config = dict(
    n_layer=9,
    d_model=128,
    n_experts=256,
    experts_per_token=4,
    d_expert=32,
    d_shared_expert=128,
    activation='clamped_swiglu',
    moe_layers=[0, 2, 4, 6, 8],
    router_score='sigmoid',
    normalize_top_k=True,
    routed_scale=1.0,
    balance_loss=0.00116,
    balance_bias=True,
    router_logit_norm=2.0,
    router_bias=True,
    n_groups=4,
    groups_per_token=3,
    shared_expert_gate=True,
    init_std_router=0.0245,
    lr_router=0.00145,
    n_head=4,
    n_kv_head=2,
    head_dim=32,
    vocab_size=8192,
    norm='rmsnorm',
    norm_place='pre',
    norm_eps=1e-05,
    positions='rope',
    rope_base=10000.0,
    rope_fraction=0.25,
    qk_norm=True,
    attn_scale=0.177,
    tie_embeddings=False,
    parallel_block=False,
    init='trunc',
    init_std_qkv=0.0316,
    init_std_o=0.0,
    init_std_up=0.0316,
    init_std_down=0.0,
    optimizer='adam_variant',
    lr=0.00303,
    lr_mult_up=1.47,
    beta1=0.95,
    beta2=0.95,
    lr_head=0.019,
    warmup_steps=237,
    schedule='wsd',
    decay_fraction=0.758,
    decay_shape='linear',
    final_lr_fraction=0.0,
    batch_tokens=262144,
    seq_len=256,
    doc_mask=True,
    train_tokens=799700000,
    steps=3051,
    dataset='wikipedia_en',
)
Below are experts of layer 2 (counted from 0) of a mixture-of-experts language model. Rows are named router (the router's row for the expert), gate (a neuron's input weights, with its number), up (a neuron's input weights, with its number) and show model dimensions 0-127. Each number is 500 + 50 x the weight over its row's rms, rounded and kept within 0 to 999. Numbers have three digits each.
After each expert's rows: "gets" lists some tokens that make up at least twice as much of what it gets as of all text. This comes from a sample of Wikipedia text that the model never trained on. Tokens count by the router's weight.

# expert 142
router:400551466534493516412524549599550545514559390592468452475584440498562488469399564505456479515564570483540534492525471465522422589453519518459472500439457448507458474549592422495490477505533525487518503509579469460509499539434524599478507517578518510477495519488384433508509510443609466529469479466575447561530536418451417453622559415578528430507443512487518549503481494445515508456521
gate0:448529440452613478428411467559536489535570516516334460576558438487506510435535457483524500561501498465562485492458463534482559527552506501521468511439578471570512552528419464532497467546507486466447521528483496514459548540576483522526596525496395440474481562447431461487420643483486507499525386450432635428521547535428484497553476507472531523540460417505476485572527570474487491502529
up0:509423464506565486516374547505501496503524564501441530469515529506481497443550515414513484582427564510449459424470486481503581471535493575444492491560550496559535492506503485499489511587524400553475596520512554425504528484508499486460707516583408485527497605516497478498518573461419472443470519466470527358510535486556472483506502527469501455519431358487528602501521487498490433508501
gets: " his", "===", " their", "==", " ===", " her"

# expert 113
router:342464487568512536444526516500572473451578466528461565489490474450609498484516457534512464399452554503500520527499513509473441638493545496428493493462445540449452456549586455522431483441547537490545500404533491431525527480488431529489501425528477544545429524460469501450495457499554578538476534503521478472521621474479486481626550536574453449544526594462492602499547469385538480539437
gate0:485495451394499520531571468559442448541475482513490537464530455459458502372431484509467503574578460500511448473501442467606526467407477515513510524540589455498435519420392500480554443513485378573533490427462617510444538518517591502494525487484515471467448448523435538435500605541434450434481444550481532469540509523410550416484560509415604489519533509464486485507496494543601506429495
up0:457514459407455462478608492537488468534478519423562514489516562506501527487394469470464542506576507446462486475515467450451469461410474508505570368544560496472525511502371516522558471513561344586470532439411574516592600491529482474463486467523534526551618454540452497396500540509452481450429461508430449444478499511477528477457517440428541449509541495542515471525410487509527543431506
gets: "\n", " sh", " inter", " un", "-", " dis"

# expert 9
router:404443451517519556440552503533558490452510465518505533472460543426605500477534480538539483397461546509478538543490536451460410635510510512454487486479445533478481461525582434523508474405566553478522511407566464477464508473434487557481459440506486536552444493428448498489506462465543523544470514528594452472504607461493431494623501515638456445503523597488522595492576475403515506585445
gate0:517496536503503494647466483543458467529457463615490564508493472531422524484491488461370532575568479536531465556510453488556609439429550455500455550478574524537485496478367574444551521521523462480496513445519522538483483478593488515569538495456548371500434472610425498563467542531515447479476543447434503461467464553484544500432522504455532513504440451567531443461474491603532422430559
up0:569452521499517491525545466522481495512478494548491468505551489500452531461472481402529494518513550436571527467477442550460575495490455443457489397480521540527620555472431613532546471533479405499529535531474500672429486518562455484497559509462500428442481409516441439541480484539570544485455410433459435657428465437494488563451536497444559496456586467463488551533448478549457551459550
gets: " |", "s", " by", "es", "ion", "ies"

# expert 125
router:447515473483451522507582494547566526533573528578456381505562474554552571427502519514515445464532561603452593582502465511551481572501459550465561430503572450459464480560510482483600425521461478508490465451513538443473497467512377466486516455498512486496469500446497510415478474522471513497448409500563477521475423570528543523563386467405548406485482489596407496535495549479615493536433
gate0:365548541498449428455471448468489526541476518465547500466509565455520491501500485558498417455442543540549543537554568497489490394404474380517573527459481479529472465488451502462528496571611503500513482464419495437444584523554508522433537512434391515478520513429533486449533465560508456483415489540513490507575447546674516577485483465479489532526392470524529400538544563557535521528456
up0:511534472548518519584495542527479415585478525480534391468391430467478449465505509459505571428501507492451419617488456551444502478558515567504539474661440559518547513428456552529533504456450572490436515497530489437526462485503542592603546423495552537488552453497499562529478526488497442438498516522459508412538535465490464482518509453544544534430567534549448650483455535443505556413510
gets: " a", " an", " H", " its", " A", " his"

# expert 49
router:533539495524479478479504524495527505527457518423545570528488543424459530472541508560457443514438538452560438575435505557476528493520564432522509539552503600547542401431485525450588540548505522523432528545495535500516497456509495579553533548505505488529537394473430526583420553458495642505514362509552489496584502465543429467440559528529442492531503419446504501445465497432328519417482
gate0:443500441390498355504520486502489418583499523477473555450472557573451471530454446551449467511563474459518385452497524469462545420523521497493529564532537425533477592414438465417453616529422468524540463494499435458570433528462487469592538411461475481493452438503506478491576532450503467495519525476464472542526454584556454452470532444474514584507474479564513475442382449527513505439584
up0:500563548443486374464518543528539404565511536460486589511473498570505499472468421478475513566461432414458383479496519550378544478392579496521479522520501439507494559461530428456483554455435429530565479511471542434525529529458517470492570453493411464557524492483561405409478577459533550547485483415500504464495468435582436453471496530505515558409523461539561534497380438506471510474540
gets: " V", " T", "born", " t", ")", " Order"

# expert 121
router:456500371502558530488547496530517558485494553479587559502477581451658507498495518546584433454501521543571496535509438481418427590569542548419495477478519454577497407517543464488576438458575529471468468475578466484475566482454488525495488579545567542486503479463512598453574404528456558471446567438500469516538453555482396449589502541529496479403514516503547499516562540438482495522457
gate0:500473549491515456485497474566487488457462417552522500488497482509434570470494528469535466573566467494543495421610363562439550486642537563448485470524535592481484455524402539473539508575518435451472377515510517633390516487474465537514543501483536443482481561562527458533591501475496454464514537417511521437445511510564491519488426543536541450522529459410511514530411572532512407491541
up0:571567444447501465466492474466452586495513407520518474554482610505564421500496550460413554477407597432378594498477520459496528446513562457468597496395516414585459539453527540542506549457490514539523487509522435501393527475516528543491442476527449473512424452482454491572445441406456568487516474507446453499511520477481420567564555553440475444468511452576481503477432429517428513512482
gets: " a", " at", " an", "it", " At", " per"

# expert 138
router:506492469576553528486536564443464584556424463434568495514540399457439484500500585513526456554545449505431525529534549483621465530475544503571494441475428483557478499496535456525414528448558482514457487534453525490490401487486615484538513410574503521442555470449551462454433528415462572452516431522435417576392499561398495546505486474464466527445501533531593457498496525550524618506512
gate0:459496543493502468445504541526428522553432498513442517527478462486532494379486490466496504576544443549521501484584507498591569442404441504537534579508512451468588576496454514475476535479459400476483467540531590480564504466498465422464549469598468505455422461472431479512478526504406527358461506566460503481424567475528461472429424525509426529525516536620460457515518456583637553514459
up0:422514558485513494463508523494441459506470534483536590535493358505494538457412551566460461668494451574597455379586416538587590455370500509521467619469533444511489532499504479486455467502462454457503514529461535508436466510480509403505493494547473498435524534478492536577409520521429529460540514503461504564483540492488473510452536530522442534568488565592511453549520466547561537518521
gets: "er", "ah", " Car", "b", " Mc", " Sch"

# expert 140
router:524500435498429494412458561478476618487485485476534480554547522511551515501602393479468464418457525526492418536459508432515467578536434479493500458423500503427461411439457539465409482439505478492477488425545495500477558447436505477469485404518528534537445544427516557446427558570487415510562469516508527505472567425477422424634467462482513504421556570523378539526444481474555466541462
gate0:442646508493443551547467574508410480514469415453524496472490507467529482397585484536465544509518498506499485392471435519445508551480545444536507607461494471471513592510483425411524486521545552550462464415502563576403501445515440498499557440537538343529608539533484550547505482539560511544438524509566516485500470449423514478437508497543489579520433511499519508592439494548582528462527
up0:468545482431437476571592621546374526520462459443486535504454548442498531355495499510482530472587540510454497346503391497456505512461518475480526529420480496439496526507492505502492553507518510522467344463483514491446481456496501498548517463582539470561571564514510468479521481557442432549466441515523480474434483461464437482412455500440354543500478506553512528560407467538521522489549
gets: " M", " N", " W", "W", " L", " New"

# expert 21
router:446579512510441458462486552473504544469534515443521646468443579527496460501483611451443525406521469543444555495537569524550481559542498486556564557557479532565480495461560467515526529452459590430446494555494491517418488474560494488453470481396427482407472476420552572569507555516513536474463500505558490552414528591429509577517532504500458412511477611627466559574473461509521492538492
gate0:584535544478518449562526482479491556472459504454552500472628505561519421521455484452462541501648504402466615595465517548532580541578470479446552467430451558411587572530525510499511438497494528418511470519532543422520535514526461456476445515541523513466579523534583504483470432536560496430477449445512451503498536600454632569401503463503518526547487495521533492543507452539569476456536
up0:556544534474453472539472553556525528461394564451512502466395490394485494516543638446478470521539490496607533454511453559501501450505562511463543556580520520486556541486504528592574454517477479455554591469538552481563586473553492518470482549451496418585584429497509506556603468522569513436553471403541459586476507492488476604447431438467453460563553511455508459492473484581484456453474
gets: " and", " |", "v", "ag", "|", "á"

# expert 208
router:441461476507492581451549545526590504437497463521497558485459577482574491472531480574506426399432552498500495581514550461456430607500534522421499502517517546456486470513553492485529467403540573488556488488556437468426491481391489509501442432587524519544466515430460525519451436468593518551442494547622513473534554508473444434624504507603463480491473566476460569448554494409554486580473
gate0:511443490470510463604424523477532467534426506406514547463555410524497530424461510522530503581485462446576528438514412494447515454496457604490402462516515483441515470472489530448505555520524429509504464474533473581636473493554524460516521529439464426464400496470589509555505502497482526427487505490373509557532488557408533548507537525495451441540542463385454561643452504568522443471493
up0:524527522478451401506440467479463541504466508426449429485525342501528549527510493530484550568493485570473487480507448568540540392571560504547487570540507431606478547460518461499474530476470481425493456614466541578521541536512532466462504542507505444448496376548476444545464568487433551434568558500444491503638495527498497574549478603539553467561458530513486597451559471485458455434534
gets: " 6", " 5", " 7", " 10", " 3", " 8"

# expert 174
router:485512457530517421431514486571522502486516517488540583383533438520542503490566531567455450535472468569451464575458513442513459486503565477531524424447466539491591472403454469413445496594496514598519550535462501534499520411414514512548610493521383551418518521444486571426423557528500442496596500567592505514546480539491479443507620470522465516530429501411443553506481521448549491497486
gate8:481635478549479460452574501465464497505456503386410549411531511548532515472482484619515463602481560529441538548477410591565506502487528480495546513462451346599455499483489501445530491625490496482486522491479551498496488506435509498501522541475462505418563474457519566501450568533484484478491463441489555644502409487446471473461447476497450562483449450438496464405527453525516514432445
up8:536485598519523544457518500447398555467538515483487426430526528651452530615383489475572607465565543465537497477497518462491533553477349514524569570505534473486521512448486492493459462446501534503574535519487410510483522389466494383577448500543524530513461527500489515447482423519500514545453567419540480457432424466445451500493397574536511494565521552510457528551468470512535532476511
gets: "\n", "l", "ill", "L", "b", "d"

# expert 23
router:433464503453493506415576436454562495466468526469435458430454487474557519442433395499494507564428530550551567537534511525489514485446477509497561498589453469526494546470505428498418520429545477405512503530476510477459464565500516492538402442394473596478506550496546467531500526482506486475485486626457583517414537418500498488596383453441588467474630502554439495525585475465551555534474
gate0:487506499566502548523418517372457525467406492520577495496511515551488481553480533423597607488644484498486457553433553466435495476439482514498441510536527557424592547490429497444658547492418422522539520499588425580505485479571535451541500514511565504448470554525469455423498481517515460504443471496492496500494468440618551467445561564504514510480437479479551474485470416534498550521562
up0:374484523485485474476442491429423499518441456410515393490530615419460548475517504490488542466591528435576589518490542426502514487460492535597487551530527504410516519504456559582486542533458444486467486428513496561493531430532484460575459511451534530562370540554539466511545485438503518534498492574524471508527488458540474531543448482435484503560481525470532509611519524477676591550468
gets: ".", " =", "=", "_{", "+", " ."

# expert 159
router:393400388466489537440586430472546485505439466621517511520493532440526437493511515466477403513462584522488525449543525436512486401444540584597501498447474469463482435509534489589539553503362457548499514444486513403536430424477518478470543454545530474489429600466519518415532470481481478586486547457478465553555461497510572502465562483463468503485458496431551513469421448481537578488550
gate0:481496488446506544559475592469421476431414588380542459467504480389466479443504432583526536585467512508482492473498484521502553497472503441515529586511504438612509470440503558525570504497460424425365534470549455500526434534549528517481480519530432530462495487625447377507508516495493476437521488531403470471452477536489472592452525442465492447490581552507507416434536539528478591441495
up0:524520519448498534519438555533441480364471568415463493529480532495530579421556439585487490601491504636535482436431454505525561551548490408503618586579535489568387511419442623484503485520463390494466528437485521465538462457460471520509511531553436532474481550563502502497510459556480526496469488531431514504423461525456538494497489559475500469462605523412467472458567542493505489481546
gets: "-", "–", "x", ",", "ax", "),"

# expert 88
router:533590555469490523388542502499576459482559486434547490488471497496572556597512408483520482437499545449436486490476485530460456556561523463454553546518304500510445539600536531584469440469549565537498474511616467487440557453396499568510455530537476549545509500502493532515535503442503520496420471501582517515450527547534468457479507542437545506402558565493567510511474497406509488602436
gate0:507485477508398498483478521532541468487525507509461517493495623515431495518490446456414575549507488573504450416484505520519517482465474456540510495466522533465515517461574562500488560541528540682591459484428494494414444492522403374428613593505455483568519506583487534522529472415479551549458525489496611569515500610476524494470529572505528451507506526524518596520470414522416451494516
up0:505488616557563501483488465603536544418535562570460417449404457445525459531571458504516627649490433516509581497571467530441491511497482562538531424535535501554476523537520463671490462486498477475512495418489511480498422503507556359480510525485562531533508551556526554537500442461527491575540525487447570461507462538419449509449489529535581478513564545534516459519532494490481456520465
gets: " on", " from", " T", "°", " v", "″"

# expert 15
router:601501499572476575498543579463551504457417419464468518428438519468484498538448537531441524417421487518465605417553554494463458495459545423471448505488515510472512499542507493573532623491513443492520521441436388473491509427440416502450464574485469571486459527458540528553529387530514525457435619486487565412481504503426479503538516444464501437628582465507469480487477427492471498558511
gate0:463489462536519515532431541504466474581382454480394490527553517446482566537486527526485539510502390548494464492411476494457682459546539486474478497482522535448491539487509393529537545542462545524574454571585561430542525425527496542418605461485457466483523562518557500472488489458437527493493490450534475478455404499502452537469469496533610497581433427596478527460538480526507386518566
up0:473478535535528541535416554494481529554492468560390597533566549466482496600459506528578577480468411524502456551432476499422529559576453478500407497493502528489473500487496446526511647511543506541561553519556530423450545521518504470475609446494495510454446537529497572458552429474464458454509482386541524449478437498547477523500519514525584498546497397657488546404561464524509442492543
gets: " ", " 0", ")", "\"", " —", " 6"

# expert 163
router:478424578530489514586492493601548549475579545586662502464458485455483533477594505539440410432594475503513520480545518459452440525569501471494523577527502441498487464390451573553519566481617496488564503461483525446497549532562446492519486489555476480368501560531471409572473454549500482495423559554487528543390514520507445474551412544508443529460452516468474528486545520484512520555499
gate0:587491574495607451555523517461548437453491539558410494563451474488469571499439480525463485485482492577496460516542503464562565452448527571571488560512467495426560481496464610570464548518547488428455356471475531546563579509573472513474579583472430501419522442540423505534412525566460437438469509572484421497504509568431548568463452545457544536532522446472460496465582486550551495465466
up0:553492548432514456563544457503598430503513494562478499548481460438503458563513546538444512506472471539504483589530442478477546402494528526616402528515492487447532448496445653515516530542581500437426459460473542498582585406539452483451548545544487440422479451525442505547345515514529431504473561572510480490555516533442490580476505502367532521520467473420507490519572514498478551515454
gets: "-", " /", " -", "\n", "\n ", " –"

# expert 124
router:403448459536510562443558516536561507451529469517511528475468533426599509483521474540546481404460553508474537548498528449453415625512505521458499483474441543462478445526582446518515462420561564486528507412583474475467526463429485550487454443535498548552458510428448511483511464473544535538468519531597465472514601458491448487633497505633455456499526597487491603505559490397516505588429
gate8:492579568474425456559499430498448498517450547492493430511537477525459518504476508587497506538506384444508480488535412496516553454458445533507498502485521475585571494407378484432478590609430468492476506549482552581530466493533548531479577588448469443483514486598522527549497480526456432487563477421381533539499442511478518525415508533418558517557516437538603454579475473604502508436545
up8:593483534631499458541491449597499536531526529451429466407440445553464481583505566481528454528490461532477479463516574520486494423466437520446492583534478457544542549490454492490481495563442472413492494511540557457520573561499649515483453468439411516509650451499508415536531576500411492497506444463470476549528469485596508481461540482509532497474494525486451399544485551585491593581471
gets: " |", " the", "n", " l", "ock", " t"

# expert 177
router:390434461509528570441551487537563497439518467513492538479475536418608502467527490542532476385462539502492542546491528454466419635506511518459487480478448525475460453527579441535512490410555558481517507386585471478460517473438489543476466444503488537547437480428448505484513463473551527540477527524590457460502591458488435502628494519617460447516525590494538603494571467414524513580458
gate0:456542524460481506556444502478479490530435508491527540445561409455440508458430542568582466495506503540487505496562411516486573427485562553547458547457562518492478532514404596498502551595512435511511473520522553563545521451582499448475563454455445421479564476534569491555477603594468451484377473576452626487505427520505588558453513504473463552513543512523492435481533512582500482462633
up0:446521443549509505498447481514510458521504510563498494449518540384412457602403517517475461441461519445483440459564427496528548461507480490516424464518518432534689438579407534456593487515505488469575450446498483410463421432547475532440516499522557430580511465494518445439455472539504570463445471500522572446483481462532484469451494433470483559553394598509574486539495526506442529543532
gets: "|", "-", " and", " under", " No", ")"

# expert 237
router:427463491452577472532443541473556543432549581449523544506492559422603595481532449475554481504519542436480530447521501573446541555551404551479523560582399584472519401562468507568468437583567493486516541492598465514432447554470522498434479401491587490492383568474473553575477515529520527478524404511514493468476559562484512546527484540549426503541532525482410555525560514511517493523452
gate0:583487475453511470464468377547427563488459595391443529483538440574484548505510454429552509478587420511471469603427509502469529515491505531507496540471532511446487556524491485502544489524558429502495515572551523548436517515551449529526499610526698466526427562568492512577488417491475463511513447485448470479477555497518512585464469524484577583559448479458460498441526505528608539566517
up0:447480538478441522597478489491484497487411530420484559503494438537547432441474509510425567443472463510489418652428398492583492507522573538508582575495504549564492528548483518525481521560544452508514593528607511535478540553479513445506536577457494467467496595520493503609476570510483530513544422473441525530462472370524478533433605529522519536479453443530526471455458436452412460540442
gets: " and", " or", "\n", "ed", " in", " A"

# expert 27
router:367431459501475573453551520508554484503521471537507535474491494480609495480519467550504531428453548481472544542498540435486419587543494489488446474503447574513557456583570400475481466449541552464557489438575459503431504461470494525455489469501515536562475536440446503483524418468519536551519527489621473455543603499467468480605510456621446427507512587473519582503584481363521524582464
gate0:512598454543476504515406466481454495381480479447490449504535444629389513470455520479493558542601536499445479473584507487570538418528523537502577462528458446535507478443511585573534585500415469566505437466461481503513489477474549523491473474553539441373485576465491536499560488601449500469536540411507537532428499495574597494481512479434561507536485495544500423567522500616530476451551
up0:548467408568502524474478572516503521410531416371485453489518474552465534470435515490557586503544525517488473473373538570540484512503468566445547485482389447468507495537482551502556487472432492521560454517481503396538415555484430576394493455464477443404532568481513502491468488527454484414490560471512531378463535483517591473554512476457538522503407602494420446481569511583507496493453
gets: "0", "5", "3", "4", "1", "2"

# expert 241
router:380446454527436516508573430480570520556452452555347445487439485444575540471517412465581574459519588470528472591493445472458412514441444486556506480516440511466437451538549413523479440448467577561520537530515529461419427420500524534529553455506515504550458604505434504450520559475544444520479548505552470485500556474540513538506485513558520443520569556424501596522535492472529507574438
gate1:498517498522445533549557456461474525458435493490454474426487461508491515482555486615543561505574447556577514603508474595483504474495537519514484606518568469513474565477509444482612451592528567582445495471449665461511527384584461516488532511485492488465538522565494543486427465537486482487520491523514467557553497427538536487357527397499527615515449440491540482535495573488573532536517
up1:480503585523461472494578443426494528515493521528395500472533586451538509567554420519630555516524490508535473528494425509546500462404459479589531516463536525536418511494481457493530532544471515546482587426411554485435494418647522520489633528577511455527483503492583519480516506476393487519513515432437506545574471479446564493423497523455550512552513513548557528594560484458555482402524
gets: "-", "–", "+", " An", "S", "_"

# expert 176
router:460511542566491531519430465526525455653563583428517515536498488412483506465459431510551430371527439546514521486487551449436379603545578529443562509514457544490436425533578557517414585473536461444523525457534468533512503493470437495473413508495513524552484445485508483579540446608511526481459514437582448513528506474487508446549443487587505561419469492495494529548480588461552464518443
gate1:499381553520582459471492518479493435521453526394530500535512534463393553402465493490529466520484508459510358451522474543563511519580566549417522542478485459520490529469526488518459469471356444395504512611505571541515485530587504593574509498587467536499556485443543452518527542515404545550572458457477484503510433522505467537449518435511496550506549439476518558445459582540479491410563
up1:523379512470509450460512468517500481535465503457546431519567453541499533431451519475448506520552469430493403523558545518493511481431528477452520537477524409487495531441507502499470496489447383317491507555447538566400473483550608507586525445531457511502498412425466464506517576501431442559565491460489517574465510547577543543438477539479673479517548523507482517494525539536497535439580
gets: "-", "|", "^{", " App", "er", " •"

# expert 194
router:523564454479571574513521514546585554572498502543461388576574486489532529527497475475493476479478522533473470463520436605462468509435497428513550500453461503425404543473454584456473444508533464584486484574563469505553614575443516541578468527448503411534568552567418408437495489486506518529544468444548554501554468536469463479558551430467482503440402443492533470448447564481427457613531
gate0:486545530540536501609504552511434583514506436453568463448611552438441553525580519542518388465558552516449473494554487526456525470462513488543568571499549517463465453478420595484525533458556492447525595472516441516546540482561541527498533555494573422466532544544475425509471431557528496394499542419450562452491361545521491519521378424426447538481537463493565471536507479496483539542561
up0:471523481543537516610479511521511493579531391471551517450497510450457480494569425529485377461582638586485457512583507478450517529539531471511473598426536409464479436524362579435511590504538562511526561520518496496506489448511498535546555539439561455502548412568463465502482518466523515438515559501447537495558416493414496446539491431441469593458529421457488543479491479512420489482524
gets: " on", " his", "'s", " her", " their", " its"

# expert 119
router:433376625569536494482540509492525409435521476576383564441502516499548555477601454519584574403536516493516507455492469508428512587490455473486490486531427555495486571530513452445451470529546555407545448426488543455499501475459514523450477482487462568452505565529502543482505496394516543430444555487518500460485524521499429502613479555449501518507583508421458555454505441432486530588408
gate8:572516549484447431513497572490486523482525418516492573453479433523496496532586545480442503511512426584490449478558476615536496496452587588524513525514479493523508524552427492543503544607493395493413568491556450514601447530595507455496574571475470436499578388423508502545502591517432540492493457455407514508477408548539551563509437573518459508510510484537495491596574427504462461485562
up8:524494444504506391617428473458443523515414468504444487536485534482435534472463624479604484496589525406579570504469557475498502403503471470452489516533493495466542484432484533516418506511515486485560506539506483515402560484528517616508514494577588475527436531525480483588510566466543459580513548476483499540494460509427479567483468490489414447509490439658542454521457511556553470507621
gets: "\n", "ac", "D", "anc", "ab", " cent"

# expert 156
router:561425391567452556499527555570549437450528477547518576460498536480507335545426561486493473449403638570451501542563557501485441456479576512538538526480471548465436516483520446444467539500486520519505513401479451515474457434479521545501548552494561592521469507427547550536463422525539510521431507506533537489455589429532540529634545481491518487490550483491449550492591413468485487501461
gate0:624557539485483476608465555521423484510450511463515545469473563522448472465479571576549545479510481462426487446464490456494556428483538548450505579431522429467584505537455508477492475485400522415400499454540506484478498480448512509495539402517540562485457509555485482428571541448415464544493524479534573482557487487463426497606489427395499471482522501634575493461535446576545583406470
up0:566530463447395501606566514495465456479463488502472538455522575523476469496466534514525608428527521491431516430451513460482520456489531557492473590472498480467584521473481507519515491432412538420399459482462493471445461474419482489493428465478552502489492547581551545505581542470444459501524504494489558497542482465507428526603483416361501464526536424617564489453482425556614567386495
gets: ".", " .", " am", " Notes", "ign", "ph"

# expert 129
router:496535528538532474499437506568444522485566508543354567452510551493402565530432464515561515550465491536534635454473592486574464492408497490520382493514510442457495515495514508499492499475508483514559488510532489533461600620511444441550532563525511471526510432468444560540423584484519556414464457518459490412408512458471493545484541483420415434425573582554493468546433455511484449502481
gate1:535552510551536445531446638559440526491501535520481520468521448432406524582540492428541470594407497488389534601548515498465534423472477496532505521533496571432463534541449490462449516396500367428523417499533404586473536583496464453526537523535507483521434597493430508545481544486523580451446522479514446410465501511509526512417497517466557570468590552469507534504528503528558539464525
up1:499553444533523461478516525528541468483542507491521624492576487527456503473487402461502521510524457496530479548484529545514559442490547472494492516489490540461485503533442463520493542430486448492512387582611467616540577606494506489538566428508369461473514461492435500446481572528418404449489536473457442519444457533653491438372559487459544462476489458536485506399471419507458554429523
gets: " N", " R", "N", " L", " M", "R"

# expert 247
router:500500557542564493500507443449434432508531556484408519444561473500488578583429418475532547516414548462522482601440529531527498511394516446594416440474578537525578516459461489443448586517521471472410549585441497508542472533482461507560541541422424452459530515479496461504477512534527415420546514462492512475513441528541541502427551414458540565467448428603493454413482478499398492433485
gate8:505568512495445490505503503496454448564501507592427540556485459536475589478572532424588484581487424503522542517442491521594508518534466541549459495498477432494450492467521495501496559515466462570495518579448471452550399624478548402523547474509541493405477543608465469571547471482430546486598451464440464547490458420499531535494508581436432365516444524536510459546536408556455442553539
up8:473522526535489502423506574474436447574529516607422531570470452539490553523511479431547496560461445496532551565437477520619517535515422562467438446505466410474481437450550509503486535512471487517465568598513525454525406576505585439495518528466532545364459560527445459500535491481371587469552453491424464538501493514502540483502545496431472399533462620535490441466509450560455431505506
gets: "\n", "-", " b", " c", " =", " opp"

# expert 28
router:391432476532514551448544540541531496439548481534510514463469544418600507478549478556532484397465565506511549548498532461437406614514504507459466483476452526484483450545593468525516448429535579479524512434580468505473505464463467551480461470541479558555443508428450500510517443493554515536458523538599457452510614436508440458625493500611441457508535594498501603493548496396497516569439
gate0:545569571475475524551434478555553505471532503493496551538580472561516577540545523499489525487575457471522527480576485596581575420415486544537530487561581407513506516466467549539513553519513490477494469533437555510474529458542516440471585501543510439465524560602517444451483529500565558434466495503505524538497493526497566611371498467497568523478408434628547478542480414589507624507568
up0:538540485487446408482464433539510551425512505489538585656561459554535599420502502513453535474543473519520565498515489487543557453407525529482472481549521417539498416503471554528491486479510523470520473475423476499506506464570475443468553501550480402528488597568486440548481531432460458481446474451486536526488509506402555611361493459456546465443392480568550499552547468614490568557495
gets: " 1", " 0", " 2", " 3", " 4", " 6"

# expert 69
router:437441520592506528547587544545523489466441454527567492532482534435546520463453501504631502436548505494529458532498615476474504610573515583448486525476408579508516431495535468447505439452542527477456532475521488509438530439488505542521493431523495564551474487436455446543530492469575530530447531535566457536561676460483440460542451485566442493468533554466422599533529541408548500587494
gate0:566541467384467410572513420534508550483473594406542510561525468507470500531511543438464541500559473491486387541589482458542517475541523465461576497466506492483529515503495524515539498521398432551425446421564517478400539475599564573534483444497513524424621505444553486566506443509478459464513545442502557486604533503450565560503507492493549532455520493520504517483499590513667507446467
up0:527594497426524463494504522522472530474541695444549505623473493552467530474517540490500529493545403491546455558510528498549476478536443439557488551463468434526560464474489507407472454485481518576487453466511426496462548544570536436504476430529482514421521569481492388512514419513524457503442619453525567462549478520456460403559495448497525493502386499436471555568490578518591486572500
gets: ".", "\n", ").", "\".", "ity", "ation"

# expert 202
router:369499483450462549501526504525541508388503474526518573433427541493582501498408489534510531389475530518507534569494503507436402591569498574549560493520480587481494431553511486523556480495503539477589487423606497524509541448423525499485509427496470523555524504442424522457472461494519596522538438532595449521432521504462510528609551511648482460475479522522490605494473468450523530593482
gate0:466530511495499546531440432342488566514472574486527510384511473565487467582534385566525505446377447606533512467435429452535487523484481517519527405467473457571514531512390575504567523572628455513526536552493470506528502528470482482376521464488547524450496539534443516540595390508551442452509510482456508433524507477509454558499494499507498509576519433546540502477403484488538492513501
up0:488434544484508423544449555463544540456423559440531519482559567501489467511534577581499628512506457489448442461460447491514474538506500467546527511488461419559491522527431475518564529591503454501573481513484446600550413504442593431447569422488488592464545528459512466549531459477457416522521526485445498440504338529465452504494554602496529526656450461501569538510454457520530499501497
gets: " and", " or", " &", " but", " including", "ift"

# expert 145
router:393445458541512554445559520548555506429530470516502530479466532425597495473526477539549475396458562510498537545485509455447416624519510527469498495467435545464492452528574460511510462427554568493534512406584485484471517465430493550491462450534507539537445520441437520469519449472557533527460524522586466475509620455494440483629497499631447461511517593500503595515561497395511497587438
gate0:474622512481534488599502464399474462459552544506382437491486570523413464415451540503497521538489472487507494468556390521527573513510462470517478565577523399526551443485428506484501500519490490541431468559539616564511462520576550444587538501538558403504449472577433525598520562524428500464574501477429511469559514507531524493455496555431584526535517498508521410522538535549552523454591
up0:528559519409485404517545483414481547455474444510535546536482405487524543468529545502472412516505464493490507491617455383451494498560434465500437524485567514448494558471546552489447503546517364463470419574461455489590465480526486400487551554516489460462502463586558492481512522509550536509513577479475494426375467450550566492470428565483425560556482454503565483426479492479450480485639
gets: " |", " and", " time", ":", "l", " be"